config = dict(
    n_layer=10,
    d_model=320,
    n_experts=48,
    experts_per_token=2,
    d_expert=80,
    d_shared_expert=0,
    activation='swiglu',
    moe_layers=[0, 1, 2, 3, 4, 5, 6, 7, 8, 9],
    router_score='softmax',
    normalize_top_k=False,
    routed_scale=4.9,
    balance_loss=0.0149,
    balance_bias=False,
    router_z_loss=0.001,
    router_noise=0.1,
    n_groups=8,
    groups_per_token=2,
    init_std_router=0.0269,
    lr_router=0.000631,
    n_head=5,
    n_kv_head=1,
    head_dim=64,
    vocab_size=2048,
    norm='rmsnorm',
    norm_place='pre',
    norm_eps=1e-05,
    positions='rope',
    rope_base=10000.0,
    rope_fraction=1.0,
    qk_norm=False,
    attn_scale=0.125,
    tie_embeddings=False,
    parallel_block=False,
    init='normal',
    init_std_qkv=0.026,
    init_std_o=0.0,
    init_std_up=0.026,
    init_std_down=0.0,
    optimizer='muon',
    lr=0.00539,
    lr_mult_o=1.5,
    beta1=0.95,
    lr_head=0.00855,
    grad_clip=1.0,
    warmup_steps=200,
    schedule='wsd',
    decay_fraction=0.826,
    decay_shape='linear',
    final_lr_fraction=0.1,
    batch_tokens=65536,
    seq_len=512,
    doc_mask=True,
    train_tokens=446500000,
    steps=6814,
    dataset='wikipedia_en',
)
Below are experts of layer 3 (counted from 0) of a mixture-of-experts language model. Rows are named router (the router's row for the expert), gate (a neuron's input weights, with its number), up (a neuron's input weights, with its number), down (a neuron's output weights, with its number) and show model dimensions 192-255. Each number is 128 + 24 x the weight over its row's rms, rounded and kept within 0 to 255.
After each expert's rows: "mostly gets" lists some tokens that are sent to it at least half of the time; "comes after" lists some tokens at least twice as common just before its tokens as in all text. This comes from a sample of Wikipedia text that the model never trained on. Tokens count by the router's weight.

# expert 47
router [125 111 148 119 136 120 125 139 111 178  94 101 110 128 129 157 180  85 123 135 126 129 119 129 157 103 140 108  54 143 118 138 127 125  96 175 152 138 127  92 161 111 161 162 113 141 102 116 130 107  98 107 110 102 114 173 127 136 124 107 111 170  96 122]
gate0 [126 126 124 144  96 145 127 105 137 122 111  79 116 130 140 115 170 171 109 145 101 126  54 144 146 117 174 155 142 131 118  82 110 149 133 129 134 104 134 132 163 111  99 147 129 119 126 155 163 139 127 144 159 157 143 122 176 152 116 164 116 141  86 134]
up0 [157 134 164 164 121 156 126  90 173 144  98 125  85 109 125 107 127 167  81 123  80 135  72 118 119 119 175 133 118 146 101  91 104 144 133 145 155 133 163 123 151 130  92 137  98 127  92 119 132 111 141 157 158 126 128 118 140 169 148 185 153 143 161 130]
down0 [124 115 118 112 159 108 163 107 174 135 127 105 118 147 120 122 117 151 130 170  95 170  92 149 120 134  80 123 148 161  71 132  96 120  98 169 143 161 147  96 101 136 121 162 146 134 108 133 129 106 101 159 140  81 137 134 102 158 135 107 175 145 155 110]
mostly gets: " Black", " Mount", "e", " Peter", " James", " George"
comes after: " K", " C", " B", " Da", " Ca", " Mar"

# expert 17
router [124 150 129 117 134  86 129 136 128 120 138 126 121 108 138 141 137 136 137 137 100 153 110 150 138 152 138  48 126 127 155 111  90 124 151 154 148 124 104 141 156  78 138 159 111 139  89 135 165  92 115 144 134 129 129 147 138 157 154  59 116 149 150 151]
gate0 [158  97  96 158 100 122 104 150 144  90 151 152 113 131 135 123 110 153 156 111 138 171 107 137  84 129 101 137 148 161 136 132 162 101 131 135 139 140 111 114  89 142 160 168 106 174 135 103 119 152 144 112 150 104 124 143 166  84 101 108 130 122 112 149]
up0 [104 118 166 138 120  89 130 127 155 139 132 137 157 143 130 106 125 137  88 151 160 135 120 119 141  90 133 154 146  82 165 136 125 159 107 130  78 143 109 114  85  76 146 135 107  80 138  95 122 123 136 105 123 115  67 133 121 117 118 175 148 111 162 153]
down0 [134  92 116 143 133 104 138 101 110 117 149 114 136 143 105 177 120 153  78 118 110 128 125  81 116 138 108 100 157 141 161 166 121 161 125 180 133 115 115  90 148  85 127 108 147 113 136 110 153 142 118 143 136 128 140 104 100  95 137 114  87 145 122 131]
mostly gets: "ke", "ide", "ge", "ite", " plan", "History"
comes after: "u", "i", "o", "ol", "di", " w"

# expert 13
router [153 145 112 145 150 113 104 135  97 147 141 103  98 108 123 155 185 156 129 123  74 128 144 116 157 122 145 125  81 137 129  98 140 172  99 129 138 189 127  99 121  95 140 121 132 108 114 124 114 159  97 138 129  99 117 201 154 145 134 148  86 144 139  85]
gate0 [105 121  90 114 137 114 122 147 111 189 122 136 129 133 149 134 124 103 167  94 103  88  95 157 108 126 103 133 127 148 125 105 112 144 135 100 165 133 109 134 121 141 151 138  95 103 156  82  94 158 175 140 122 130 112 146 149 116 120 118 118 113 147 122]
up0 [103  74 131 133 121 121 159 104 151 109 116  73 182 139 170 117 143 156 141  94 137 107 109 129 105 119  89 140 144 135 158 133 151 131 141 103 122 169 107 117 117 134 127 113 114 128 138 123 112 134 126 137 152 155 105 133 123 168 114 134 129 129  99 112]
down0 [128 143 141 131 164 127 160 177 104 148 136 133 136 151 125 107  94 176 125  92 131 125  97 130 110 135 145 123  93 144 137 125 134 162 146 146  97 100 146  75 151  95 167 147 124 156 164 119  99 139 130 141 138  95 104 143 129 137 115 123 119  99  78 120]
mostly gets: "a", "o", "sa", " di", " so", "о"
comes after: "s", "ic", "S", " sp", "amp", "as"

# expert 32
router [149  92 160 116 122 133 129 135  94 178 107 116 115  88 129 133 114 157 133 122  85 130 120 169 122  99 163  89 101 148 174 158 107 142 111 138 144 131  99 102 147  79 156 154 121  98 138  91 157 164 141 104 146 116 104 127  93 166 140 132 103 151 152 118]
gate0 [134 108 157  91 165 137 139 142 127 123  73 112 155 116 140 149 151 173 135 128 104 137 113 141 142 129 139 129 109  95  94 114 153 113  84 121 126 139 137 144 140 150 123 123 133 111 122 106 121 125 102  96 127  98 111 160 107 159 181 137 126  86 127 142]
up0 [126 158 138 107 144  94 146 149 126 104 141  70 125 163  85 109 133 126 127 141 150 112 129 106 107 128 195 134 120 135 154 105 137 100 135 126 132 132 105 165 144  93 107 107 157 113 165 113 113  94 131 150 106 149  79 129 102 109 114 121  96 109 127 107]
down0 [147 108 174 100 100 111  95 122 119 121 117 154 103 172 160 164 161 132 128 146 146 120 101 124 156 145 131 116 118 105 132 115 131 127 106  89 151 157 129 155 117 151  91 154 113 143 152 105 173 142 111  83 128 148 178 123 143 149 123 113 107 140  99 128]
mostly gets: " April", " July", " qu", " December", " 1", " "
comes after: " |", " the", ";", " and", "|", " 1"

# expert 24
router [140 152 160 121 119  97 126 129 115 126 126 101 136 129 144 146 167 158 141 121 134 144 114 138 133 144 194 119 127 101 138 143 189 122 144 156 145 146 103 121 158 111 117 142 134  81 110 123 151 159 118 121 191 118 142 149 113 166 131  83 121 148 118 131]
gate7 [161  96 105 140 135 170 157 142 140 172 120 103 138 173 163 133 148  98 119 167 150 128 108 132 137 111 126 138 181  97 148 121 100 143 108 161 113 105 158 109 144 162 146 134 147 132 101  92 131 101 147 125 146  88 146 150 138 120 145 124 102 134 105 122]
up7 [ 87 142 103 128 123 119 146 121 165 112 114 142 135 149  95  82 114 113 112 115 154 116 120 132 164 150 164 181 141 132 121 121 142 153 117 161  79 111 110  98 136 119 137 101 103 116 143 130 101 143 125 129 147  91 158 126 111 136 153 145 152 117 108 140]
down7 [ 54 182 118 163 117 122 120 170 124 147 130  86 167 115 125 117 101 108 101 163 153 110 169 112 103 139  97 122 106 119 118 134 125 100 147 102 121 125 124 120 120 133 150 119 135 174 100 102 147 144 106 117  77 153 109 136 124 147 139  88 146  96 185 165]
mostly gets: "ations", " School", " National", " University", "ation", " Republic"
comes after: " the", "'", "st", "it", "d", "n"

# expert 34
router [188 124 135  72 110 132 110 132 114 173 144 119  92 110 154 139 166 163 113 126 122 129  94 190 128 117 127 106 111 172 185 126 139 105 128 126 129 143 103  73 100 112 165 160 127 142 107 147 151 128 154 137 142 101 153 137 140 135 161 168 148 168 120 138]
gate0 [126 119 151  98 145 105 150 167 115 111 162 135 104 112 147 136 136 133 130 152 146 152 171 112 154 140  99  74 136 157 157 198 196 125 106  92 108 119 103 134  90 118 165 141 141  95  97 100 153 117 153 114 114  92 152 108 126 189 121  89 142  97 104 133]
up0 [123 114 108 116 139  94 154 146 123 153 133 142 175 100 123 178 144 127 115 103 107 151 116 176 104 118 138 115 137 120 128 151 107 146 114 113 113 152 128 140 152  92  85 104 135 103 126 126 106  55 156 119 145 137 122 116 101 154 135 123 136 114 113 129]
down0 [150 149 153 108 113 196 115 124 132  97  98 150 128 148 128 123 111 152  76 109 108 179 111 114 128 105 115  80 165 128  89 126 103 106  93 128 111 105 155 141 153  88  98 124 149 159 158 108 156 160  98 135 103 153 105 114 151 134 135 142 149 112 134 113]
mostly gets: "ish", "ford", " India", "land", "ville", " Australia"
comes after: "y", "ri", "re", "e", "l", "b"

# expert 23
router [154 143 147 109 146 128 119 170 102 150 106 100  79 115 139 134 135 143 128  93  73 118 167 128 140 120 137 104 104 136 166 109 100 191 118  92 106  98 117 121 134  85 150 139 144 105 116  80 150 139 110 107 140 136 115 166  93 124 148 150 126 180 117  93]
gate0 [ 92  71 137 116  80 136 110 108 144 129 159 107 141 108 120 133 117 103 112 168 157 131 150 161 158 152 180 109 107 141 124 115 147  76  96 124 163  89 164 128 109 125 132 148 166 119 113  77 106 154 144 149 138 121 124 126 132 123 160 150 125 110 104 109]
up0 [111 130 114 121 104 115 109 126 139 107  82 142 177 102 140 127  98  82 111 127 164 149 122  99 105  92  88 112  88 115 104 118 127 116 148 104 134 151 159 155 147 170 170 126 145 117  95  96 104 147 113  84 153 107 122 126 168 115 136 116 129  82  92 110]
down0 [121 164 123 116  94  90  56 123 187 126 133 106 136 127  98 141 104 131 129 191 113 119 191 134 143 115  94 105  87  97 126 152 130 126  87 129 120 139 150 148 148 142 120 163  91 138  74 159 145 111 131 121 129 114 124 134 146 136 128 150 118 105 118 110]
mostly gets: " w", " b", " g", " d", " h", " she"
comes after: " the", " a", " to", " and", ",", " of"

# expert 6
router [150 130 141 111 132 130 118 140 119 142  79  97 114 126 150 162 120  99 100 120  93 150  86 123 124 118 116 139 112 155 164 144 108 119 130 142 157 149  97 129 143 104 142 116 102 101 113 129 123 161 126 110 101  95 145 129  92 162 137 108 131 132 144 131]
gate0 [125 153 128 113 154 140 132 143 181 110 134 126 122 116 161 155 137  88 156 111  85 112 134 206 107 170 103 155  98 113 110 103  96 133 107 181 147 139 117 171 124 130 122 124 123 162 116 157 207 132 146  85 174 147 130 129 143 129 171 119 113 120 103 161]
up0 [171 119 120 112 147 125 194  98 130  86 151 147 131 106 158 112 125 127 114 141 129 107 127 162  80 121  77 184 113 118 132 123 101 114  81 177 147 121  79  81 130 133 111 114 119 116 114 129 125 101 148 126 122 120 178  85 132 123 126 140 165 144 118  97]
down0 [ 96 101 116 139 109 136 133  99 114  82 142 124  78 142 103  99 103 112 142 183 131 153 148 101 126 132 126 150 177 133 202 125 100 134 127 124 123 125 135 125 162 172 161 144 187 113 106 114 140 105 102  78  84 141 116 132 110 149 148 136 136 145 137 125]
mostly gets: "N", "H", "K", "T", "J", "Q"
comes after: "A", "S", "E", "I", "N", "C"

# expert 30
router [139 145 138 135 148  77 113 155  98 158 135 102 146 135 144 146 123 141 152 132 157 127 166 118 115 149 145  88 110 133 140 132 133 145 112 119 106 119 127 118 151 110 131 149 142 153 118 136 166 101 137 141 164 105 170 120  88 157 161 118 130 162 140 153]
gate7 [ 95  91 125 121 161 131 131 125 147 132 128 133 141 134 122 114 132 133 120 122 150 125 120 142 120  61 148 123 153  82 115 134 174 132 120 150 205 122 162  83 122 184 134 118 144  62 127 152 132 138 151 115 121 156 159 112  99 130 108 144 132 106 122 103]
up7 [138 147 129 137 115 131  91 115 192 167 150 133 114 125 112 124 114 128 123 154 106  98 142 123 134 128 134 129 156 124 140  75 161 154 137 112 108 144 133 143 144 133 118 142 111 155 123 125 128 121 129 151 169 101 101 143 128 132 125 158  73  90 137 138]
down7 [151  96 145 136 123 119 144 144 138 144 115 130  78 145 158 164 178 144  75 142 115 182 142 161 139 133 115 113 119 157 144 131 129  94 123 168  99 109 144 122 111 123  96 133 123  82  84 123 147 108 172  98 132  96 147 112  92 149  95 144 125 124 217 144]
mostly gets: " new", "ated", "ular", " original", " Time", " current"
comes after: "ur", "il", "or", "it", "min", "ri"

# expert 0
router [128 130 131  88 108 138 152 124 120 139 122  62 114 114 126 134 106 150 122 127  87 166 107 130 161  83 170 118 110 161 141 103 152 136  97 122 129 178 123 110 127 142 155 152 127 106 148  90 148 172 196 133 136 122 132 148  85 161 139 124 108 137 159 130]
gate0 [150 135  88 124 122 141 129 109 105 209 151 103 131 138 140 144 119 134 122 145 147 173 132  99  85 147 151 103 110 118 139 164  94 114  63 136 158 177 157 152 160 127 129 127 119 130 111 112 136 126 121 105 161 135 115 103 180 108 104 168 113 162 119 135]
up0 [151 131 117 133 157 123 131  98 162 164 118 161 130 110  96 145 122 181 115 117 166 111 118 143 118 146 148 146 121 132 135 123 105 170 174 138 135 102 186 156 202 141 127 110 166  95 101 137 138 133 139  78 101 126 162 135 125 127  98 135 173 137 131 122]
down0 [ 98 132 108 153 114 149 104 116 160  86 100 152  66 125 156 115 115 110 175 109 134 147 153 129 117  98 150 102 147 136 122 115 137 155 131 136 143 104 104 102 139 127 132 117 172 144 158 165  90 133 130 129 111 144 102 138 107 131 149 102 122 134 175 123]
mostly gets: "\n", " co", " Country", " Co", ").", "=="
comes after: "\n", " |", ")", ".", "==", "==="

# expert 20
router [158  90 176 142 130 122 133 129  93 134 134 109  91 105 131 122 117 147 108 100  87 137 136 159 124 105 144 114  97 133 154 126 131 160 113 159 153 144  96 110 160  83 144 137 151  94 119  89 131 164 111 115 162 108 164 119  79 150 161 135 122 130 135 115]
gate0 [135 104 121 131 153 143 105 105 154 119 139 122 109 124  91 127 134 113 149  92 145 126 111  97 131 145 153 167 122  94 125 116 147 108  98 110 114 128 157 129 147 135  91 134 160  97 123 144 110 170 143 123 155 128 156 118 123 148  91 163 108 160 115 135]
up0 [116  59 133 145 145  77 119 135 141 140 162 152 161 115  92 113 104 145 116 146 125 120 142 136  69  87 111  96 138 139 137 133 159 126 107 137 160 119 117 143 117 164 119 108 104 133 135 107 133  77 157  93 166 122 109 132 123 123 102 195 108 151 136 128]
down0 [ 97 108 111 162 173  83 181  91 116 104 111 146 108 105 110 154  90 112 143 118 130 131 150 119 110 115 125 104  81 128 145 112 124 116 124 120 139 147 174 148 149 108 158 109 115  87 123 132 129 107 152 115 127 127  97 195 121 123  91 118  98 140 139 121]
mostly gets: " 9", " met", " 16", " Ni", " Ab", " Pri"
comes after: " of", " and", ",", " to", " in", " at"

# expert 28
router [173 116 133 141  94 126 124 184 122 141 151 130 139 103 126 142 162 115 137 110 101 128 124 174 142 105 137 100 121 138 127 139  88 123 132 141 194 157 117 134 152 106 160 153 123 169 101 144 102 116 104  84 112 110 136 133 147 144 161  87 136 125  97 123]
gate0 [154  95  84 126 107 137 132 115 106 143 126 170 154  67 107 142 162 145 131 105 112 118  97  76 136 118 138  97 156 213 103 143 121 119 130  71 146 171 132 127 123  98 118 128 136 138 109 131 122 107 120 125 128 126 118 115 118 130 137 134 121  97  99 125]
up0 [131 148 130 124 146 111 122 149 125 125 150  95 116 118 127 174  74 160 150  88 112 107 156 144 121 158 159 137 108 107 167 126 153 114 114 140 100 140 147  93 183 118 166 133 110  91 120 141 137 121 101 114 144 110  98 162 132 126 111 135 154 123 156 116]
down0 [161 112 169 165 125 125 146  54 133 135 153 130 142 130  89 124 131 127 140 149 111 162 155 110 130 140 145 131 106 114 149 130 119 150 143  93 120 137 152 163 121 157 130 171 142 136 175 147  99 140 114  85 105 168 132 129 107  96 179 133 164 112 129 126]
mostly gets: "ba", "qui", "que", "log", "b", "ame"
comes after: " de", " h", " H", " De", " co", " me"

# expert 8
router [163 130 143 136  99 126 119 153  92 119 137 141 115 110 125 126 132 141 138 100 131 159 106 151 158 104 158  91  99 168 179 102 142 148 138 120 135 135  94 105 149 145 165 121 171 117 129 138 139 170 114 133 145 114 156 127 120 118 144 144 100 125 173 153]
gate0 [181 140 110 133 133 119 148 173 162 133 109 159 101 128 117 114  94 128 109 112 160 153 142 111 102 132 129 138 115 144 103 152 157 134 140 187  91 164 134 145 130 127 121 131 161 124 118 100  98 110 146 167 178 161 126 128 138 121 118 138  95  96 112 146]
up0 [129 148 155 145 121  96 126 131 135 155 137 130 139 157 115 115 139 156 103 156  98 107 121 143 134  89 136 137 150 134 150 132 120  98 133 132 148  89 112 116 159 132 130 145  96 141 104 149 105 120 132 107  82 128 107 141  98 134 132 111  89 139  82 108]
down0 [ 98 116 164 100 110 149 129 127 132 136 138 102 119 149 104 141 194 160 126  89 105 139 136 145 138 117  87 159 143 154  97 146 148 133 139  96 135 118 120 159 149 127  89 130 110 135  84 139 133 101 111  68 150 169 139 142  93 126 103 119 120 119 100  98]
mostly gets: "In", "See", "±", "With", " we", "Ö"
comes after: " ", "-", " (", " \"", " un", "/"

# expert 45
router [150 107 136 142  96 122  88 155 119 164 143 107 106 135 134 165 143 161 165 137 132 140 141 128 138 102 113 110 156 114 109 128 129 149 114 135  95 168  88 110 135 120 135 137 123 107 128 127 113 125 118 100 131 118 161  96 151 132 144  90 123 132 128 109]
gate0 [138 113 105 133 139 143 105 153 114 143 155  76 112 159 138 171 115 108 145 116 114  96 147 144 121 144 130 139 162 126 140 132 155 123  97  90  83 105 153 119 102 151 106 127 121 100  97 129 126 116 109 117 133 112 126 109 106  93 106 114 125 116 148  85]
up0 [182 114 143 123 130 132 118 116 168 128  99 142 115 154  85 123 127 123 135 132 118  85 104  97 133 166 130 123 119 117 156 137 119 147 181 139 127 174 110 108 125 120 125 139 196 162 161 103 148 146 136 127 104 137 120 152  94 142 124 135  85  75 146 158]
down0 [109 140  83 140  74 109 162 102 128 174 125 107 155 146 163 128 122 144 139 182 146 138  95  79 121 149 137 130 153 119 137 115 124  95  85 105 155 139 134  56 120 143 105 125 111 113  85 139 110 156 129 113 136 101  91 116  98 127 144 118 127 144 172 174]
mostly gets: "app", "present", " trans", " take", " list", " App"
comes after: "s", " S", "S", " Re", " dis", "er"

# expert 19
router [144 125 153 128 145 120 121 119 105 110 103  90 143 139 152 133 117 103 115 119  82 128  89 121 109 119 173 130 130 156 129 133 138 144  99 141 168 147 117 114 152 139 153 125 143 119 133 153 129 187 103 113 144 116 119 142 103 153 134 138 111 128 121  75]
gate0 [ 97 124 117 157 110 130 139 109 143 124  91 109 119 116 103 119  68 135  89 135 197 115 138 110 154 126 130 126 141 127 127 124 149 111 162 127  71 137 198 156 148 146 156 147 105  93 156 103 152 154 111 117 122 133 114 119 181 121 116 122 140 155 133 139]
up0 [114 176 126 112 101 120 106  76 105 105 118 128 172 130 141 123 138 114  78 115 107 121 129 104 161 139 134 149 139 149 124 123 152 110 183 156 101 125 121 156 119 109 138 157 115 111 153 140 149  95 110 150 157 158  77 150 130 151 102  96 130 136  95 112]
down0 [123 136 140 167 154 174 119 149  83 147 113 151 112 120 158 119 107 175 139 104 122 118 122 145 154 138 152 155 110 133  85 127  89 178 138 120 100 109 138 138 136 152 142  82 150 146 163 161 170  99 205 153 147 137 141 100 132 127 104 101 113 117 131 149]
mostly gets: " S", "ir", "O", " Car", " Ra", "F"
comes after: " |", " M", " F", " 0", "R", " G"

# expert 3
router [130 133 144  85 138 106 131 152  61 131 147  82 136 127 156 125 179 146 130 133 129 142 146 152 140 131 143 107 116 123 153 118 104 137 117  97 180 136  98 121 144 113 109 200 166  98 107 158 133 138 154 168  94 108 149 145 110 159 150  73 104 136  91 135]
gate7 [109 130 105 136  96 130 116 155 102 169 137  93 103 169 132 155 139 119 151  78 112 142  92  92 105 170 124 113 111 159 147 123  97 118 190 124 131 144 130  95 156 139 143 152 145 139 115 119 113 168 119  90 133 174 128 127 149 148 127 137 123 177 147 105]
up7 [143 156 121 158 140 132 150 128 134  98 134 161 100 110 140 108 125 124 126 111 109 100  95 126 138 136 173 134 139 143  89 111 133 137 141 187 144 134 122 113 176  66 125 124 148  80 141 117 112  98 179 102 174 130  64 163 165  89 112 115 137 106 132 104]
down7 [ 95 112  99  96 153 168 103 116 129 121 146 109 142 131 132 158 108 146 150 125 101  82 102 112 154 132  90 152 126 138 137 156  92 175 105 116 168 136 135 121 100 128 136 127 161 166 137  94 175 140 115 122 145 145  98 163 107 141 147 133 103 115 101 104]
mostly gets: "per", "ig", "ine", "ult", "vent", "ud"
comes after: " ex", " pro", " p", "p", " comp", "ci"

# expert 4
router [135 112 176 159 160 117 136 150 108 123 121 135 125  83 143 122 138 117 131 121 112 157 108 141 136  92 152 140  66 208 131 105 140 131  99 136 122 139 102 120 140 109 164 152 148 124 110 156 167 154 136 124 167 116 146 124 106 127 151 107 118 125 125  89]
gate7 [ 38  77 132 108 165 132 157 203 133  87 152 113 115 102 111 145 159 130 129 133 149 164 121 147 164 111 130 181 127 158 113 142 136 118 110 166  98 129 153 156 149 137 138 114 157 136 107 112 112 105 131 115  92 155 155 136 159 154 132 149 108  82  94 144]
up7 [119 136  79 106 102 147 125 185 141 146 170 150 126 149 166 119 135 186 129 146 146 151 141 164 155 145 131 106 131 125 141 100 174 119 164 142 123 117 128 147 117 106 134 141  68 136 157 136  79 151 162  96  81  99 118  85 104 114 152 150  91 109 153 143]
down7 [166 118 144 132  89  92 107 123  84 129 168  96 123 129 128 104 135 171 125 133 135 165 122 136 139  90 140 138 155 144 143 131 121 142  76 139 117 131 117 117 104 129 147 140 130  79  90  93 129 135  97 141 132 128 108 115 122  88 122 119  90 135 104 103]
mostly gets: "4", "6", "3", "7", "00", "5"
comes after: ".", " 19", " ", ",", "–", " ("

# expert 5
router [156 117 139 139 130 105 134 125 121 161 107 107 115 123 144 153 120 132 149  80 108 182 131 123 130 106 145 118 114 138 155 131 131 144  77 155 148 129 112  87 152  87 158 123 121 105 125 108 133 129 137 121 145 116 137 140 105 119 143 127 133 143 131  94]
gate0 [111 140 131 101 172 152 135 163 140 105 106 162  91 124 146 126 131 112 156 142 160 136 137 133 103 121 170 126 173 122 110 104 148 122 103 135 160 128 136 132  77 156 177 112 148 155 113 131 125 104  88 132 121 133 127 188  98 128 159 106 129  99 114 132]
up0 [123 133 122 120 168 213 154 123 153  99 115 142 130 127 146 114 104 106 149 115 107 110 149 104 134 138 161 121 134 140 101  80 130 134 131 131  97 116 159 132 109 152 132  84 145 153  95 122 120 145 121 150 128 153 121 188  88 137 156 123 147 151 140 151]
down0 [120 167 144 174 113  89 157 107 109  98 115 105 133 135 132 117 141 118 142  88 137 155 154 112 124 113 152 126 150  68 135 160 145 111 113 151 107 148 126 136 148 146 167 129 115 131 166 125 100 114 139 169 145 119  92 133 144 144 145  80 111 127  90 115]
mostly gets: " St", " st", " New", " sp", " War", " war"
comes after: "-", " the", " a", " and", " to", " World"

# expert 26
router [124 147 142  75 101 125 108 120 124 120 131 133 112 138 141 163 136 179 124 123  94 122  95 138 167 143 127 102 135 124 104 130 168 175 138 154 129 111  89  91 109 152 129 171 142 117  97 102 115 132 166 196 135 140 167 161  99 142 134 142 132 107 102 137]
gate0 [123  63 104 143 188  97 118 129 136  96 134 162 121 113 110 115 141 147 129 109 114 106 135 118 119 140 137 170 139 143 141 155 166 141 117 100 110 110 148 106  87 169  74  97 132  99 134 140  96  99 115 144 161 117 139 125 171 141 169 159 111 123 111  83]
up0 [130 117 118 107 168 125 132 152 167 108 138 184 114 156 116 119 131 139 125  76 112  96 144 136 132 163 160 126 126 165  93 129 120 113 128 103 123 121 102 101 162 112 156  98 150 175 140 162 107 106 141 117 118 136 147 136 107 155 175 128 180 120 140 106]
down0 [105 180 124  94 153 144 125  93 111 118 133 166  98 167 157 142 129 123 129 150  81 134 163 121 157 112 165 122  91 120 130 109 147 106 158 146 113 118 136 149 129 164 134 141 107 101 105 137 123 144 151 104 119 164 191 115 150 173 155 166 127 103 180  86]
mostly gets: "vi", "min", "tri", "ic", "ș", "ń"
comes after: "ri", "n", "vi", "ma", "di", "y"

# expert 43
router [158 129 119 143 125 125 129 149 114 138 141 112 131 119 135 136 128 137 149 124 121 133 126 131 142 111 166 101 123 164 137 151 111 126  55 140 147 129 101 123 184  94 125 129 173 114 146 128 136 178 117 132 136 105 133 149  78 142 169 124  94 117 129 144]
gate0 [137 143 170 130 179 135 111 106 148 123 131 108 111 133 144  82 140 119 120 118 190  99  81 132 128 134 114 118 155 110 125 160 122 116 131 152 136 125 119 115 135 157 145  89 174 109 158 143 182 110 134 173 147  92 168 128 114 151 129 148  82 137 122 121]
up0 [139 116 115 141 150  99 125 118 138 114 130 116 105 141 140 142  96 110 110 152 205 104 131 114 145 144 108 140 119  92 135 142 128 142 148  98 151 108 113 141  89 146 133 137 116 136 139 127 182 104  91 167 115  93 154 152  93  89 157 151 142 150 130 129]
down0 [109 128  77 147  93 111 120  64 119 141 138 114 124 129 125 158 145 125 135 129  87 129 154 113 133 158 183 109 115 131 123 120 127 125 125 155 150 151 152 139 127 150 122 185 152  92 128 150 135 145  94 150 198  82 124 145 129 118 144  92 173 117 139 113]
mostly gets: " p", " P", " Ma", " Pe", " T", " W"
comes after: " the", "-", ":", " of", ",", " and"

# expert 10
router [136 107 160 119  89 138 113 141 143 162 119  76 108 108 159  93 163 104 117 132 122 123 166 161 144  89 134 102 145 119 171 128 104 125 148 131 140 182 108 110 113 107 142 148 116 118  85 155 141 156 123  92 111 123 137 111 131 159 150 151 122 192 123 160]
gate7 [117 115 128 153  97 154 125 112 105 147 125 124 108 101  87 147 151 141 141 117 112  79 134 102 147  84 103 157  78 128 128 150 158 143 135 139 162 176 180 128 108 150 152 128 153 164 170 122 104 141 144 140 148 150 131 103 117 132  82 172 139 125 114 126]
up7 [145 153 171  97 112 106 178 114 118 128  84 121 147 128 148 110 125 130 138 105 121 118 159  66 118 187 112  93 134 149 127 152 130 111  87 134 102  78  84 107 143 107 105 115 128  95  92 147 150 130 120 123 107 131 137 135 133 160 155 130  88 141 157 130]
down7 [131 129 127 179 116 108 155 118 105 103  85 100 142 130 109 116 141 107  88 149 122 176  99  99 134  96 146 100 126 155 130 185 136  87 154 171 123 147 148 116 140 152 152  94 143  50 152 120 144 157 132 120  76 124 122 125 138 143 178 187 137 131 172 163]
mostly gets: "ut", "nd", "end", " end", " return", " will"
comes after: "e", "re", "f", " f", "te", "ve"

# expert 15
router [169  81 150 109 114 144 101 143 109 161  93 140 121 106 172 136 152 144 118 144 139 117 161 169 120  87 120 113 146 136 144 102 121 117 124 123 134 134 131  98 142 108 129 155 137 144 114 155 160 120 156 121 130 145 115 133 114 170 152  77 112 143 155 157]
gate0 [ 99 154 111 133 142 130 113  93 149 110 125 141 138 119 178 105  93 133 150 121 169 145 145 113 127 135  61 142 122 170 107 131 132 122  86 115 110 149 136 133 112 123 145 127 137 155 119 112 138  98 125  83 127 153 120 136 140 120  77 139 124 167 129 154]
up0 [112 134 121 133 113 154 152 132 137 118 150 138 140 127 134 174 122 159 122 113 102  89 182 111 103 132 124 156 126 156 148 143 157 155 120 153 200 126 125 152  93 104 124 136 140  97 131 138 110 146  86 174 154 167 133 158 127 100 160 116 109  83 147 130]
down0 [132 122 118  47 101 104 112 122 158 134 141 153 112 168 136 138 135 145  51  82 120 106 140  99 125 128 121 136 115 179 168 119 118  99 160 148 142 125 131 151 120 164 118 110 125 147 136 130 123 158 122  99 117 127 129 117 110 170 138 198 150 154 114 156]
mostly gets: "w", "od", "der", "pp", "men", "ack"
comes after: " ", "ra", "ri", " Ra", "e", "le"